Weights of a small mixture-of-experts language model, trained from scratch on English Wikipedia: 24 experts in each of 5 layers, 413M tokens.
Below are experts of layer 7 (counted from 0) of a mixture-of-experts language model. Rows are named router (the router's row for the expert), gate (a neuron's input weights, with its number), up (a neuron's input weights, with its number) and show model dimensions 0-95. Each number is 128 + 24 x the weight over its row's rms, rounded and kept within 0 to 255. Numbers have three digits each.
After each expert's rows: "mostly gets" lists some tokens that are sent to it at least half of the time; "gets" lists some tokens that make up at least twice as much of what it gets as of all text. This comes from a sample of Wikipedia text that the model never trained on. Tokens count by the router's weight.

# expert 10
router:149144126136113189143119115123105155144117150140135124177157134150167145149118089095124164118147105135098091137161141118137096133105159140144138148160118153154154123075116133138172126159119126141127126120132133102134140152114095136116152139125154121159144115110125128116107110135142130111
gate0:155144155116148146109106142111139145142106157097132122096161066138079130130118114102146107137116132159104158130111130079165125104156106136104116099119131098142089152164137109090125108143133122098170143119112123071147088149142111060141082136109144154118139131105085185135094129176145111161
up0:119141137134140124111129129137064130160113134136157115124128092099118159113139158087110127112128139106107110136176100111148109145161097159142189101113111126139093124132130132117168117155190131141157133103127114102147106100121163110168117129146149119119106161156119171083133168154124091158
gate1:167145119122097133110124142130082116095154143149144129139142153183131100130172132105109157112134155133129154104110135091100104132134137102152076160104116106117122147120093096140140136104147114147161143136172125116142117141157113092144143102118125142112158143125098161072136129120123065080
up1:106116102073079134123152094130128142143117127123152101154111132125116129129158096121123126143122167118088151098122140133110118101212124129129151112134155114173164132141088156126146125128124113165153112134125131139080144123082136157121100105137134116128119151143148145138121186081144130126
gate2:090156137117124149134130132089146145072125094139153140153095158127110128132147167115095117141127144133124124151109080112147119123144131134129135124106157108093156130159082130128124093095141164132127164172144146148170148160126121120139105126129153115160137104143153154135147146138093127124
up2:118108139136133133121124094125135163121127124144131125111077148136141136129111156139137134104158145126115139139119114116133130132132132156154166145156081117112117109158122168144130092140139125100104181131134112112081154092104084121172118128095163183164156140076137144134136131119150086106
gate3:159134136155109125099115136116093111175139131101133137135128098151138126144167142152139158138151113095117123106096130142103089144077126144103091079111111091133114159121131170104153134126143134134070127148159075175079070161158111109139108103143132155167147135140128158145087174130108114142
up3:166176141117106133131140181165152129094124095139126131131158120161116128118150134112094124134129123131131117138132151152105103093141146087127096114116122126130113179148165130145162138127096152139142135153174105154137146148107121132155095112119097150142106101125129118127112112098136139119
gate4:129110138147115119152103122133144100090102135141098127146104105185091149093117123136125089124149171111139166110118142142152150145115139105104140108107148131086112105104160107143144167131138159125117097159114123145141161155113147108134131148182113111082123126101152136148130147142106143145
up4:097130119139144137134120120116133147118138133130154089123150089105145064154113110158160105123114108152138134172121101124108106145115121138072092122129163081090139138144162093129101134163153115111103137137138139104147157091099098162110162122145129133107123139145139132137137111171132153119
gate5:167086111141119182138089120130083137109104172119104119141088118135130163142123123118136139064102111144139173090151111159121093136142114128153138129175112134124130128114089140119086118147143117112129154088109120167131130104138080201138143108147103141150129130092148151151121092136124136140
up5:126137107142109140121161124117114125108134142125124148147118151132146104103092135109130141136127125131135157166160133125111164149075119115126155122137177102155137113145089121137155117138104158107099152120141111115137127160198145109184125167120113148099105095084184101146126145114134135161
gate6:149136167101066123124127116103148130115153123124112181169127120114105190158101127116120127140126175149138161116148137154140090113119115125097121147148133110181120094157109092148119124092166124150105084146107090145149156107116132142086094136131129141121164157153139120081145083114117123111
up6:125120142132082107178125140111156112129122121124142155123127154111157124143100118119106106115096121169127099102141100112139130134128136070126097110149137154171163103147092152139124098128136140139106118123122136132120104135119155127105137127149141117121120102117133140093132122139123095113
gate7:119105111125146086144132092133141110173119112173119145160116111161157104097136158139117118133133090142113154099112128129113143145148141104133131155127135144157110132111187133140142132117141089110138159101127155127154140084097118080167114117142162136099114155064151113145144118126095129118
up7:132120142163055131128175099098151101098111144182139141129144130157120131145124150135123169116163098109110151103203125133102139118149132129139133146080134144098110137105122107109138139116144155129139121075166126091140096083160136116149122093094119112133120137110203109155173113171130133110
gate8:099131123085113143136153120135146109110151138131118117115148085144140128153116142089138110165146137131075126115154099165110167088119165104155126121147149148126123129106146102161164132160148121137093180143160127152103126114098079163127120161125140106104154076095137151122110141142138137146
up8:114106137102117098145144117113108075082133144124094169105155110124141149131145112145119137125120128109164180173165076164112163141094161121162171165159123151121095179136160077107145125122169179115086170122132120120135086124138118110162109203119127098105151128169123134126131129114165102140
gate9:101108134091119186129152142087138142083134138104164160138129130128118091109125144155164157166102128140130119113161117160160157108137086143118115152119120081118128149170139132110114142136143094088115141120139113161100076100090123169191118098106110154134135154171109135097128128087148128103
up9:135133107141136137150135102115139149132133095081115177085133115075116182092107100098141141117138142120129150113085128152163164087188140133159120143144139136110144088098122134096103119126151147144149158108128111106150114135121144130127184088141156126124140086125143105066140105136124107146
mostly gets: " with", " on", " into", " for", " in", " during"
gets: " of", " in", " to", " for", " on", " with"

# expert 18
router:135116145106154161149153108128163146139125154146134091132131152125139146128116091116131134107166106106102103126167131110107090138080146132076148149138128134130167141132126132171095140147120113097133133135103150119156145100103124161125126114151146109158127117111136143126146087089129098177
gate0:124106121162156129144124171148147146136187128111109116110109105152127121089154137160157147116110103128129148141136166094133084123129103097120156117154105092134158104149125139152184125169137084070128123115045140134109111131145116119115129130102079123107152162138110120123146175148153108101
up0:135125099139124149168127121124144119143131174106121152120099142080151176082117152128159097136106145127089145147118110181160085106143126107115118166088138152138158157120135117115127116075127133131156130124139128157089152129150159115091119136129145107126098151154121115144113136162118108080
gate1:149155151167147120116121089144142135105090104140120077119134126119131146155111137175083099165195110092091088167079093131143128132153142151118163113155131133170186091139113139152115088134112167100147094115123133126134145138126119141160102142126136112159152094134152156148104096090130090106
up1:143137098117110103095161122154115160125144095131202125126103155095180138094138129174132145131124106122127131109115140133116172156140106103124113126148123156144137076162156125111149145127151154144160068150109092128095110129102144128126178143113122074106111127151104115112155149164116142133
gate2:103122164113161121146135092086128123107138103120132152127111105099164093128128144135138125151117108157125125164117129159086181110133118117131176139156173126154123107122114117095068107104096125117151127134114123119086095150100125128118125095121140111133134103121152154090125143133120048157
up2:141176131134081126114139165110166182176107150124116163106154127136099109144182120102140100115162129179144115137182093108107134120136161118125116109142126119123112118075132109118112135098147141162166126213133122139152119125137121119140130117124142112197130093096140164090173125122162139157
gate3:169105108125152141147132136106110191085104124115133106123121107124164144158140113154128080091127111147129122147092104104155147089100176113145180134085130113125106127180131109137079106161084174166136102114162162150131095114123122148113101093091135136130121098127140122148097095143105121121
up3:115131115169144165089127125116112069158129096093142128157085113121141136117157124131132112141094114173147093131113127139080157165113119142123113130179149126154146144141147101106097131106149094135197128159113157140116115091140113165113122116124143128117105139132172110144138141099119149125
gate4:110103109169151133151137174117116095148109134129119148098153114100112116112112136111132164128110105166128189127176119143155103135106156095116173143109136108134094141139124116093134155138140101092128124116137137156137142118105158130118120125150164135069142087130114112112153202111166117137
up4:102142130114086127156134143114148144166089129089115142105157096072134161161126155172123152108140137119107103134099141137159140093128120125143112107109128156148116138143111157179100128142121135165103077086159125166096116107101124077145138110118104141114091107107153108087142107163100130107
gate5:137154123094142145095113155139138124108129143120147145118113130120084138126146130164090154117133104129139109188128070152120147108113149141131154135134136151102112155124114129106143152116162138111135146144097115109090132113133099127102153130135147119129138106131136093100079155133136120170
up5:146124129153154150103125134098144125150111107099110110115158121126139117118176132147129151130147106182126160138111147155169125139140165127127091152120112137147139098145122112120129185116113083107081105154128119117160114128148143165148119119107107158168122138110096144140113143105076163143
gate6:171132100130103123080133127116071138105163165142073132175144172179110092146144132099145134142163145149127090100111102157102120169124125088095164113143102133128103134173117100144105134142142155170091127129103154144138132112126153117101141087156115128147111112128099106102109115134149100112
up6:125154114140122104173092142106124148164161125188153153138158112165137144090108170112137152159141110114124101093141096142165152091123119153131156135128150110139122070139120121109183112091157174153147092122131080152083124132133157124125146169105145113108149075162099094155089128165167141139
gate7:134121155133196167114100105113139175129140074093168139135139106145118126120137108158109152120089176104130085098128121137165126098099123120125092104146115175120115142167120126166132128159155093094158131089159134170129137089124120123126133089130090116128104154145166144148162109116075148110
up7:114110144150128123120203083110113139122145113095133122132152061144102154142123172142124111136119136146171146132121152109146117144117113148106157119144157124098123107110129091147214128109083141141105135099130141110108163106080119172138156098088113112088107085175170115166129129096148102107
gate8:127138120089135155153142152130145149067152097114146104134087147116093086132152103117139092115174123148123129138122140113078150146117137147125115116129161104128118135091125103116106141146132127156124104180068092092121124111124128131124142113116147104119082085122113171114129171079109112146
up8:175131102106127123163120115120131115129105142150065081155138100138134130102151140121107150148123159135133158148140120128119147141126131095134114094167098171160145118131068152115119131136113131156149144131112133150125136137128121137147133090117123127133121153124143106161166111160085141105
gate9:147147083099149203182146130094133118092139087138106153137111144158123084127115112153109139092142159147129133118159129156095153078147151152092109072161200118151135105096139165124094156123150148075086089142124101101139141094137123121177148112128111122171093104105166106100156139101115143120
up9:140120117104134150119174151126144100131085164156123152109170166102152142144160097136112156130129103106115112132138149109118123167137122144168157050111121144106143147122117079073114143149131129079122109133136132147122080119198131115114175127157127125132128101126135115145121109080087128109
mostly gets: " km", " south", " located", " north", " east", " west"
gets: " the", " is", " km", " on", " m", " north"

# expert 0
router:109100156156131116140128116115146116093113135116138095130170136108122156152112097121175136135152147122085112142166093109108153116148142126139139106221125096134157122109117146156141094126119136099127135161127143092147132150096116139116161140102150109101098132175135167125117105146153116159
gate0:136108111127132141131103117147144103138171105118102113110102101075149142126119143130183101106159133156116138101157141178108071156109163115127123066131125118119186085073130137103117105144114068103125136106116092133122132122139123184141173130146175151112107135166072159140112122191087080165
up0:145131157146117154175129155105149109110167154152134156140150089132108118157089150100139146128099104131101122110118154094133143088179110123125113142127147178136123111111115171111078180138128133119147099145101116159111145131118107154121144127149119136147137083178136133106140123124106099112
gate1:177091124120153145132122120142095087111151154152167150141146137170140148108152128113142088129112144111176101093117139135139100129155117140144087154145159132106087116142139138116132102147105144120140172094173123142139130115141143113060125135126146105138106166082099120115112122110151132199
up1:151109142176158110067097192150135136119134148162130142119125134131107093143147087166117118160125108108104117094142120143116096175117132098162121170133117121117102110119126130156135117109126115106133085115106127106153125135143108147139100106137092163118101150195102100137096142120167146123
gate2:148138121119113155120152114162127130147133125128140157118122174123111131144160155113148171174158101110143122122164155114196093115129156158126118171125120106106203133145101128153125141144144118130127150119092115114123166161078100117123154136123115117123145115134113150137136129136081133130
up2:136158131112152142122126124152085096150159119154111121200070123146140150156122138152128095131115106140141120135102082104166109132088147124152117087131115155166111113133142122103106150071154124142113158079110131136119116111149120140109144134164121108129126129105129098173088077171130116142
gate3:142143119118144129090135147108142137107135130156088124111137109117121141140116128099144152106151149147153142144167107136113126103093154126142117126120145108144110144131164145123112116110125105173121125121120100109140176128104129147162130167109119121124115123140077138143136109097095179132
up3:160156100120152114129159091103143144088146081087127148145124111118103104097144138111130148127114132153174100131114107131147088117140103160157144124115084155115133130131152128141096115163115118145130143144124126125155082143085118137161168114172135142151158125104093112112139087130138145065
gate4:127148079120141136118137123117122135140107123160155076107160137109153092108117101158133150138137137109158158115127145133100137122176104160126112093075141111124162136120132098089140168142164127122091146162119083137154121175163171160121095106111121097091186148140098090170123094129141161108
up4:114118087165157138157156149106071088135104124148087161103132125129116133138154155146105101148116132107142057139118115172130132128108128143171153114149150122122177134147172137107137119160117141143125157113128134087119114117124127138106085104178134124128125135112158151173118149108145129107
gate5:157141121094130146097159162076134110165166142129123127112141175116134134171100114141137139128118179109128106095094117144114156108163133102157161158132105081138130136154137145118103082129117133095136133120128132178128112105152150127158135153115146166150081143167086131096157128094143145129
up5:147140140122166143132155160101088159180151120096080118161107127146120152121135136165142146156105114107131129166108157115095114147148133146135109097171141144128126110166047168152139162123128131128143142144111127119126131150152123127172146119101112117145121082110149152125143157137126127169
gate6:122203115081160141127113083118135109146144182116092144129158129143125092145128120137127138141118142129133111118137111116143126083158100102111108114104145160130134156151163137131090147163122174139127136109129137112135140136136175175150135183148131134127123121126155129132111149097115106149
up6:090136122157144119108113166142124116081130148137110173138172140102128147087086154126133114134155089127106123143075132106149082148116145111101196131142092106108120139136102140120175135117197158136142136131104187128166118108129162112113126078129148139080112101107113141131126152092147123150
gate7:144140051094114132147089147107087130134125131159108085165139096141120132091197128105149127080103196085119114142150131182150125118116134107108153094107114124176133165122087123147128119114147122091113132130131112102132141145111108112141109098120113140077148116156132102111128146132154142083
up7:121120137136162133129128108118072103126151156149124108138130106136153179150123136133130104135143177149131141138164116146111151102107130082074114116153163103131144169076118110134148110118117135121094141124114110104110084147102084127135117132155182103129122146141106114124133134072169185076
gate8:127136137152103164128119098145106178099090156161100150149122166119128123133113125123107155131117132154146106143133155154114191129119094132138170103114175160119138102121126132070146127154141137142096156126128131125150167131122157131129086168120142082115151121133152115150143150136146135141
up8:104105144113147142103135116149119175108135182132101134124124105118133144097142095132124141130127118153147133134114107145111142142121174105120124132126151103121156140100140122134123154110078138134139116162125132133144124166126151121171112109075149130108165118146138157107157134181136131122
gate9:159131133114170147138115104101116116122138094137133147171169103131099122135145102166081129135136115157125143099131126119113119120132118139116122137126115138162147117121141142123157115140124145128130093098094134128114109148115127148128164096126141170121124090163158111090119095112134145128
up9:127122147126120134167109140152098181160047117104091122164150095133143102112135149162168067130175185128173141108135136146117130141129085130146109121098121106134115120098154164131114147160105122126135125100121111147129099100142128096130123138149154081137147169130102155143126110121098090174
mostly gets: " Cup", " football", " League", " Championship", " won", " league"
gets: " the", " was", " in", " League", " a", " Cup"

# expert 2
router:089133141109123172164130146105128130073147141104113168177103128109128168119110148133119181152135137190082165131170137147093118132116134122119120158137101154137165128134131110162149138075144143098129173101110146114126154100138090116112147138117132118137123102083151153124158101121148111129
gate0:115155145106148151137124111116159098060124074087146150094120093147105125155102130132142126122121125129097143126152111139156132123104134125106129101100113120106128123122073154135141124118150145114187150095150165184172114092133101135113100135127164123097116102155099129148150144081140176133
up0:132127120067162097171077096096111138170119114159115167153136156148124134165170083142142111167121179133129126161139172149114127115124134150110140120138127122133116100088109119109119179106160144121154161111099149144143102126045117137088095139124132095141138132142107135116142169161127098157
gate1:092121136099169099155104124118114143153140107121128174154112101106112114153129185159106132161138153160086136146139114143090129137111101107118120116114191148119079097103116086108132127102134106057111158134128147111185123107116112157127134117127168131138098124151127109123143154096138090142
up1:090169122101098098148094142091079138081160118120148156151141132130129155098111156145113171097117123108141154123144108143111086135138119101147110164106134129122120146111123128137094129124121109084149112107161128124105146114145124094146143140093171127152168081114145094131137096112144122145
gate2:149103139153119110139114087115148146127185143111142189120089126103120110099148117152120111115156101148111144118136101167128094095118157173117083145130130101102136106080152123100157154144127131125158106096088122129117121132135165091116173125110126132123128101094150108087170106101096122100
up2:092108082118093156131135085129109132119140164147094097147173160090135176106117169155097129134130125183180133150098110137158129107162138146154091142100099120109131119100123143104153146158118100141159116172111125137161114128131122187131137165168137120089164151123120112114132138131145135095
gate3:113154147149136162104119135042152143127136168104153133123105107103133125083132140138138108148097146168122122122144138181136129173093127125080127097160151131119123135153131116091103119111124131126169127125110164111155101115148133131158152109116112138160138147098129168101134157143132106100
up3:143187165128119086096125125131120140088108101100143105113140105145100082159160131124087134128144102152143108126125119162126132135119124109110142094103142110134136148169093179119126136118154122125150160097104146127092094097124100106204106106142113133136108113138163151143134169162105105159
gate4:110113155154083179120172137133113111111124129177120138129099148146165111129145086117111115128112125140099174143149189146085106098119150129114144103142135114135128125129119104148123149115105122123105117094140161138079133113165091063141145140116148137171118097127144112136155157171096094122
up4:169121144097142098073105090105091125141144119106107153126141120139119112119162143135183115122139123135145117109110158139123119106085134126119140118116125183091161115108105157123099129064124169146177099094124138099125101137115149131136133111144137177094121111187131121132151152131177116145
gate5:097115155165141169054122161177142098116126163103112145130166122163112126149109113133157177162127120163107142096131115132123141141113135155144161097145114129122135111122129151137121181129097150173125119090103148112140116129137166123150113147134093137150154139088087139116114122148113118067
up5:127161131104121115105149137086086138115158164099109108143126091123106081098152124054137156147140114137115122099114119175121177147150147167106125111161146118093150117139148129088116122129165173163151092149130128097122124113149076164145097150143123148115153132147113147117116090152121110098
gate6:115137090085122127129114117124075162114118102111147132136088148127123118084113155152166144108115139175091163168136101123080135143106120149138085161107179138124190116096102103126148146141115133090095132118121120107127164109112108160117118141088142122130126169146098159160122154131117135120
up6:083122110097141132117112105121114147130141142092172123146142137127124150165136129122177121127163158146140139162167127101127118140077120127091079083097082154155153171120088122111155126154125132086127162107133110096140069138150143146093127153121098080112153149104141158090104158165083165156
gate7:108078161128129114147109139088127141120193153107092112133108102134120093134122154145146109122169129123138111196107115135111187126166118119103098104115135133110147116135125099092085080172116159130163120134175143107120106151134104159111162125125143117146128172104144145162170119160109131095
up7:141133117151162128113103143083103132090109143131119153119187098163129119131113125126106162123134106120162128173121116119139068114152186086124093140142166127106134168080121125131118165150114116118084150123097198152126126122126132141127145131139150131124128125149105112186139136130138102188
gate8:129160105119160104089103114138109129125139097142161139120090100121117145085085142115150153134119162137093171145086131113091123126153148112107110095133140100142165159148092097108105139123102097152086139117168111151100145148126150111082164160129165137133157111112113151139091109114106131162
up8:129137113145147142122152144126141123097095114138132129130175116123121064158176095109130107135138136132125124082144092151149165156120106173122127139109160116126153131131163171101165102110119117121114103084162128134122121145124134138123087104133151155139126109096157136170139157167138130117
gate9:157130121131153111185167144112154129134142082057156119135148107115112144147182103158130112130142125140144131133143138163120140116132174146110169110139124145106109134125157140108136131075127184106083145155087102171135132117086121134120138114105129099129119117147141126128099116149094104096
up9:137175166126162117138090092136075110093134153149140168119114117105137111089115096121109083076133078107162168089156140128153147147101137126140119170170088112120152139103156146129109137124173158134080118121165182108144149106115119148120104127120136139099092104125098096141179154179131179115
mostly gets: ",", " where", " when", "\",", " but", " while"
gets: ",", " and", " that", ".", "),", ";"

# expert 20
router:110124136140133150127170095146142129116108124125177118178089099109171165157132104133132172137170125154105123137138138145102153111097124149118129145128146165150135123138053149131137122109128119085133151203119127100211143148159098149087144102156157143148100099111141114097125104104169099109
gate0:119115106145136141157172150122177134134154184135129139108135111145157137107111110109123128095115108129093121165138165103135128121111137158139094139071104161132118153187131116145126160120092124141108125145130098100096179100136148172107095117088140070135136099115164101169138134153102143117
up0:146115114145166121119169159119114146141133115092155122113094101153146120136147192111133115086147121115128127113134088174102146117136149130200147147160115103166156125088162133096148136136140147100124116121135127152098125127153114136128100132153143139091125119130109159108109129078139090128
gate1:141165117153113114165091125129120130095100086140160127141092142092125150130136141070136123128094134133108116119122152133153146135170133112121109083122149148119091121137087130161124138136128109112137102075082125143105132102176122118112131130155151167161132102129126112074146100130130138120
up1:162147100150119133098131151119137177153132109080110145086119097155141151120127119105144116142131125110103124137115119095173108108099127155169146161120163137089108147141132128098127115138163103102117110164171174089118093121116141156145139113160137131114106143106130095159126169147124097150
gate2:117117134115146141113106161111148135127115138115089136144135174123104147136143102163150194163143092146085107116127121136117152142087114148129087126125196104121111176142102116150098108132156123053093144180080101115136187123118124130125149097153147108145102107124158112099192137109113144143
up2:122124114070156156151139113191143128128120128103085180141141102090140149158157149126139111118124130092153101133157110156122143089129145126162113116158106115108100189138123130124090111165135168116127110096155091088111147111128148148144092131197116093095155109115137179141090157118134109126
gate3:100093137122147108144116151083132143098120144143142122106096158111124095111104166157100149138139125151162136112113120117121115154132144140145087160099122116194088107165114123107120109122086127084121140123140123104153174154133094122126145134111129121122136133158147157137124164117094135116
up3:130122157150154112131173098128171084133153122147124145125104083130113111110111139120091149140134137121125043136119080133128205122118158150130124129104126123131128106121136119089159117147142116130130112124144131111150125131133131179146109126156142155117129140126153138159160145093140125119
gate4:146137090156163121104090106120141136131126076142077125146143142147110101103077157067161131144160144148127132148138132152117128105191105093136149106098139112127125150124128141107148161139156119098111108142138182113119182134140174144118104166130108132132130128098126102135130109100137072137
up4:115115089137117101149147095126126095138087151172130141072107120103124118164182124086142080148189124132155121153124093123122145106116126089117120150077138158125113123119146115104110117138168111129158119159104088142130145105105093135105142108127142148137104122109150140129127106120087099107
gate5:147159093103085120142123125081097134095105091118155169159095156147119119081101098137156111122102099135120121140114098129146113126161119108116121139119089116112150130110097133123148136141146131132122147126115120098099140144086120099113088093118142085086173120110125133195137113141162132123
up5:173140131102098147119140129099124154096171138128143165142137102100151109095128169110156112112126071123176162138126150129142077116137125130148137158132120108149115108158162143131123163145127132121088147108102128139144134112126148060108171118074106176145101141108138133098177128098143112104
gate6:135141141110133109173174138130087091117166119072157126150177142103140135110135136136105133139152101113125123132094114101138113135127111151163153170127075099173141128158163168169119152159149147156172095132105141116110099112138135146161113111087168143139126127107069169110166132119100108156
up6:118099126122134115129180102086118086112141145098129108102165147120146129116133093133117134124095140112115079116123111160108147146140103127095131138107121111132125127101116172162111122098125087144137113125139135158123118117138071109140143170187106154081110172118147200134136132110086094118
gate7:115117134113132152144153120140139113125116093163134106143076124123080083164145107179100108143136128130135184163109133087130118153148095089155117100109110143128128138095131125155122160128135086141088152111126082112102192117113079167131119134121198125108132121134136167155121112123165130182
up7:099148155134146118124119159135103129113173099128135139118130170131064123152099160143105142139127135191148147133090104102135108124069168126076127118091125128138125137136134118140133149133141116144112140096116148154144150125187095137134120169108167159114148119118116122088150142133058138095
gate8:111135122145132184152123127090091121129150144142195139126098139123150133105115126149084118107097106138089134148151122128107147132142130180086140062135132144105110150114102066166075151115101127142134155135159138120075151086131172113135154132136117097143151164146129123068117117121110138116
up8:154178117129121144123112135135100104160134158144152134124140142090106118135109131136127145113088180167119153166134121115087147127143127116123104096106163139133130142122150111113075163111142103105131163063103133124096167129133144103112131158126119131171147131154134105118088131095141169138
gate9:117117170106157116152106164153148115150082109136114120141127147103161139142109133151103141116120099135139142109121139133088119139107152130125116141144105113168158134147106155143108165148141145143147113120122096099138146081137155118140094110093058132148140122131129049115174111156130129164
up9:103142169129139075122130134137131119147101083143138143124153149118118105152108116139114191136121099117098128182081147162129105126147143131133131128142105150114124097117112085178122108108154097105165096107132141149128120113161109105098128100089101090126126119099154132106112131116121106094
mostly gets: ".\n\n", ".\"\n\n", "\".\n\n", "\".", " Africa", ".\""
gets: ".", ".\n\n", "==\n", " States", " University", ")."

# expert 21
router:126107110134111156177143093092142141123080123113144116188164132114150161128076111130167146164134123143098096165138156166144114092131160140104180160173140139109172083090119141113148136131104158094150161120120135079139146138110134129147149129109150137120147107109146130131125080140122132139
gate0:145126076116144143140094111121126141131130154123095148086151127155136120104130114189126155157122099166138098139173138123146108106116102155107107164100135132123123123140096080107135131154101109101108111149105151104135154177126123110150102169059104099157135137132132108113113109100140117099
up0:140108113123127121109130121098111130143139144094138144069165095109098080110130154080162132108151121159130142120128126116125100120069114129107126145200145165124128097153134090122138152130125152113114064140176127122107122106173119124150088128145105144108106130144104110137129096115143128155
gate1:128116124143134144140120141116123127120165129133152145135097164132102140110117126121157150145132150169112126127170109144119159132158105094146152129120122147095169130126118156125136101150135111139089139148136115109103119112101149146127146088124155125143144085145103122135100089120150112142
up1:086143141088154131162143111112106158127181133114134158097160142119155145093150138157143151128141158163140119099137120119133156075134138164092123124101138134084128156173115084090088166087131117135116112136087089073131111090094125105130173153135126135157112152100132141157139110089167113149
gate2:113116134166146081124140167090126106138092140151116131145163115087109145117124098078180166101116171161129145125138152120202134141131137142134123137148123096118130112107141185112120184095139110117105171099154133119120130137132096117150121167064146092141137154129096080174148101088127135098
up2:169128107093064114135111134150121112090115125129108128109117140112162088169155124103140110095140120118125096131129144093130129125149117120138115143141147143150145187131145097133066129110083114132151140117096104149097128092132163120143143105128118167127143142142122140108119132082140110159
gate3:129110103137136153125117137132076162172123121158137102100149123128149128081116091160170098138101122129106135113166134090137132130102121156100089159140109121169088127114136141139090111118109116136092123080172109102120136086112135143145144132108153113130111144112110153072090087124125119143
up3:145127124110134103105192081102154144107133142132092121133153104120098150113124173137108116115129129143115122124142104108114131118118165158152139129130131082150145095164097124109149090118134129087118130126121137167116097133092152130134124077112132108128107095166156122137108088132126112111
gate4:142114159142142136147108141114091125125082107138078113108176098123106125134110153146109127170132100118069136142094148135075136135123177156132131128163073130101141107147104151158165089169138130083131109134140117167099107108079083166137151118113134133143115148179156133132149112130121106115
up4:094148106142123107178163135182107179150086096093102163128115131139133120126147163107122124147117134114133109107155142162116127099112139166113153175132125087104173125165132117111151136138155158157134126188175138094149087140165167133157087166088149154163130113106169133179143142082136103122
gate5:077137143090144129137117106096051140142118158058106122096116127101143084170114134136152163153146146118093148160142142138075177098088144155112141140142126152164136139086147178121143130113152123107132110152123110117113151133127101159133146119150126104165147112158126108112145140077071134116
up5:117109150143149129152142136126106126143157083147107111125141177132111120114125109171163088124095151168165109135171164057103118155113146128075131126123136108120116185079146138102097118134147140136155159102147116121101139114131150090155098113132149097158154107157102115100118139127129117137
gate6:156116184084164137134087125103091135187109135113107158157078134138146096105116097125129127125148162126140103124115127189101111096100157121133106137127125116109169111102111130091148118087111105177101131138100153142127095116080172108105159118173111108129124131163095098115122152127153117117
up6:133102164139087116133172136125147165131118127147150139124140147140129131144149141166164126131157156112131118140123106106163148080126114108164087140140140064113140163149145125158164117109138120112125134122112139111163118124136130149154135134122146122116096196103135105135135119145114168136
gate7:140116111106137143117181129119156188113114140160159103129112116131145130134149098137095150170146126092111133141159103151131138141105128121156084141133128114146097156122102108086108132151159149138158164165109117146097104176131110123124097127157159150119118122132126127151150112134132151140
up7:142110145123124103111138120125164115104116107170120153104113132118147132113083071161130155084126130112141107110141164082105124113134161104147097124161120120128074115099113064129129116105124134105114119102139122084148103068160143140083130133118130131090172116090140156133126124128096158141
gate8:113123141087145098156094097126132174120142150126096163112111128129132142166140113122125100155101119159164128126109097137165110151143111156120125119143149143091136136152116088138150149144173126107111087160083162129144104140124098142092106121169072078118122115119125084140158152125160156150
up8:140138115092172102144133126182146113108108124094106130074170098132101149118160113122099093126125097128128117064142128132137116147135139146103106094119127099063144091095136087135112141137157106126103131130138172136123107139173168103088139095133168126112126109100116113123105097120101133080
gate9:113113148122186186128135133179159110132124161130107143128108153163164115120107147117127150147144101144154111139115143124148115142170163132114144135139113163083165118120139083138095112113134135102138119145137148111113084119155109133103121172178108073117146106136136145137121113138142152155
up9:129098194138131119114119132139113153154127120080118106179143127096157128126073111107117136165174136155132111143127113159163106121134112118108110112154143137126132152137133139165132173120127140110128100105149135108137106122130114138120114153152114124117125148136143094112172146126106143080
mostly gets: " family", " Chevrolet", "mathbf", " Racing", " nuclear", " Motorsports"
gets: " of", " the", " and", " in", " for", " from"